config.toml
d_model = 448
n_head = 5
positions = "learned"
attn_scale = 0.125
parallel_block = false
lr_mult_qkv = 0.4
beta2 = 0.98
warmup_steps = 204
final_lr_fraction = 0.1
batch_tokens = [16384, 32768, 49152]
Below are experts of layer 5 (counted from 0) of a mixture-of-experts language model. Rows are named up (a neuron's input weights, with its number) and show model dimensions 56-111. Each number is 128 + 32 x the weight over its row's rms, rounded and kept within 0 to 255. Numbers have three digits each.
Before each expert's rows: "gets" lists some tokens that make up at least twice as much of what it gets as of all text. This comes from a sample of Wikipedia text that the model never trained on. Tokens count by the router's weight.

# expert 108
gets: " were", " is", " was", " have", " had", " are"
up0:176080220128112198127092140127123128098130157139172118116123144094111094117132116134147185198112159084193120086106148128144142128129086167156091122154169109095123142140
up1:121153066057126107109158075140159151164117142128129119168090155110093156167097094114182103117119134173101121156109097142102124141093122152097136061144120128121150124138

# expert 49
gets: ":", " |", "s:", " in", " at", "="
up0:142083178142153167108064124098152122113223142137106118135123137137162164179126065099151156137054129200149140114094113171135051108109151131116120103145152144094091058122
up1:153151105093097160148106093132142121121136194093092121120141099123162061177207083160169094182146184159146109125154110121124124186091140134168109146171053143146120104121

# expert 83
gets: ",", " and", " as", "s,", " that", " which"
up0:146119132140132101118151130121156120072115147147088099161117154144103127105175124156081147157102184141083138089124192169080126106063075155124102126153126123177155113119
up1:191114145136129121118133113087169078157102146111163141121156172019166154179120103144084151112109125180105121131171168134129163100127127115088079040117114119102131107136

# expert 65
gets: " for", ",", " as", " time", "\n", "-"
up0:108109089111147142182149157155137096148154179178166084181177076098138143135155081143154170185076088099116119132147115152118109125143140083201104138154115181131142138161
up1:140112167110148167171060184070179101140143109108107102157124157149119082159098105180124077172112102125105137156118162121130125150048113146123134145150087135122146054139

# expert 71
gets: " to", " and", " in", " or", " st", " un"
up0:122101139175123129157138128076045100117176167092098119148097146121162142086150133143134177121118165150158139150089156193048114191103156161136121103110181134085073154166
up1:086132130090134171093136097083049105090106146151154127174165145113099154119095035155099129209113111109155135085167180132144084146095083178127150103073155163185111149115

# expert 67
gets: " that", ",", " which", "s,", " where", "e,"
up0:156103153121130087177169160080190085100151109096168110184156146123110087118103140114117141159156122116178130136160130140093103195149153132157136122119137143122153099131
up1:241152146109096091148182149122174113183135171160152177119128097101078119123112124175176190053123069125120123090062145127119076117152097091130091122135114117130145103127

# expert 87
gets: " p", " t", " ex", " h", " f", "f"
up0:141123101142141113111106136081148172132143176134141118090142118106143146181188141214074189093051150097127134158169168155100077098150143150120111129087113161131113099090
up1:139116229100126135120181128119097076146124095162099147119159212138094047118139172118158154136126204086137103111112113152125152107109093122091077101192175147089094142111

# expert 70
gets: " b", " c", " res", " p", " t", " ro"
up0:158136146110099098133147116120093111138091147131119096126110109114127141115109169142100172116152179139136202187138181182119126158090152148177103160111115124088151100109
up1:149137121135058129112151165141120104076109126149054123105110146099105118166127060105118123136131121202076096092142133089155071139073136185141111114154070089092173095149

# expert 38
gets: "w", "aw", "ew", "ow", "ov", "ank"
up0:101101179164158108156147061142127138160187141133133136168106187138155123120103094122079167121107109093078165050108170090101150169108038133140137098101143078092114109176
up1:078113144214045153083154125147174121141127118126069143112153100158117163117159134172184135102139197108104175116128102091145158117150087181104130144165096114095091129127

# expert 101
gets: " was", " =", " married", " born", " were", "),"
up0:121119154091125126153154196135057065120093147165113123147130122122125104155150119143131101137105079127131172086162162148107131156123143191120114090093072148158128116117
up1:135133187045095124071111055117159150102127142119118101117121113125124139149142134133152143130086179152094173117177129118135139197132191120117152103186115144168081107121

# expert 93
gets: " and", " to", " in", " as", " by", " or"
up0:176080174130111130122177133153085133118112089074103137083118129070097139072152139145202153110148142109166128155140129128159015117089180108099171098074099115102156140165
up1:128049142102124106153164152105141067119106176148163107171155136107091135093132108208085133168120138146124120141147109143120127140113164120122127099087106163187174179158

# expert 102
gets: " he", " was", " He", " it", " she", " they"
up0:092143147153102123196129099134106137101115085094106088179117051105090125156165124150137148155139102117134150153103126158155155139137075197152159124148121121139117139147
up1:154102099201132065107119181148161106133074148133115112118130162081126127162153110143145115106113166192089129103123174113052134123060098140068112102160106146105103134130

# expert 73
gets: " for", " and", " to", " on", ",", "s,"
up0:135126116128139108093187164069168065190117156126086029109147093081097139094117102155097103104106122169126150149188148132151074116063034161132168107193156112155138135101
up1:122110134127115083107173173126148084156112138114152069126107071111153112136170151123130155118111131115157139106118141129121075099066108106153106135108171104156101157152

# expert 24
gets: " the", " The", " \"The", " of", "The", "'s"
up0:162123163090052173125095213115133136147205137086136140134112106110136102092096106173092162142117131157083154152207112138095120125173078139125088133148134105104074136136
up1:124145112127135153142123171061098092131100138119132092146109074136120118186133074085157053177113148169142163136148113147136096070107091166137207099104132181160091106111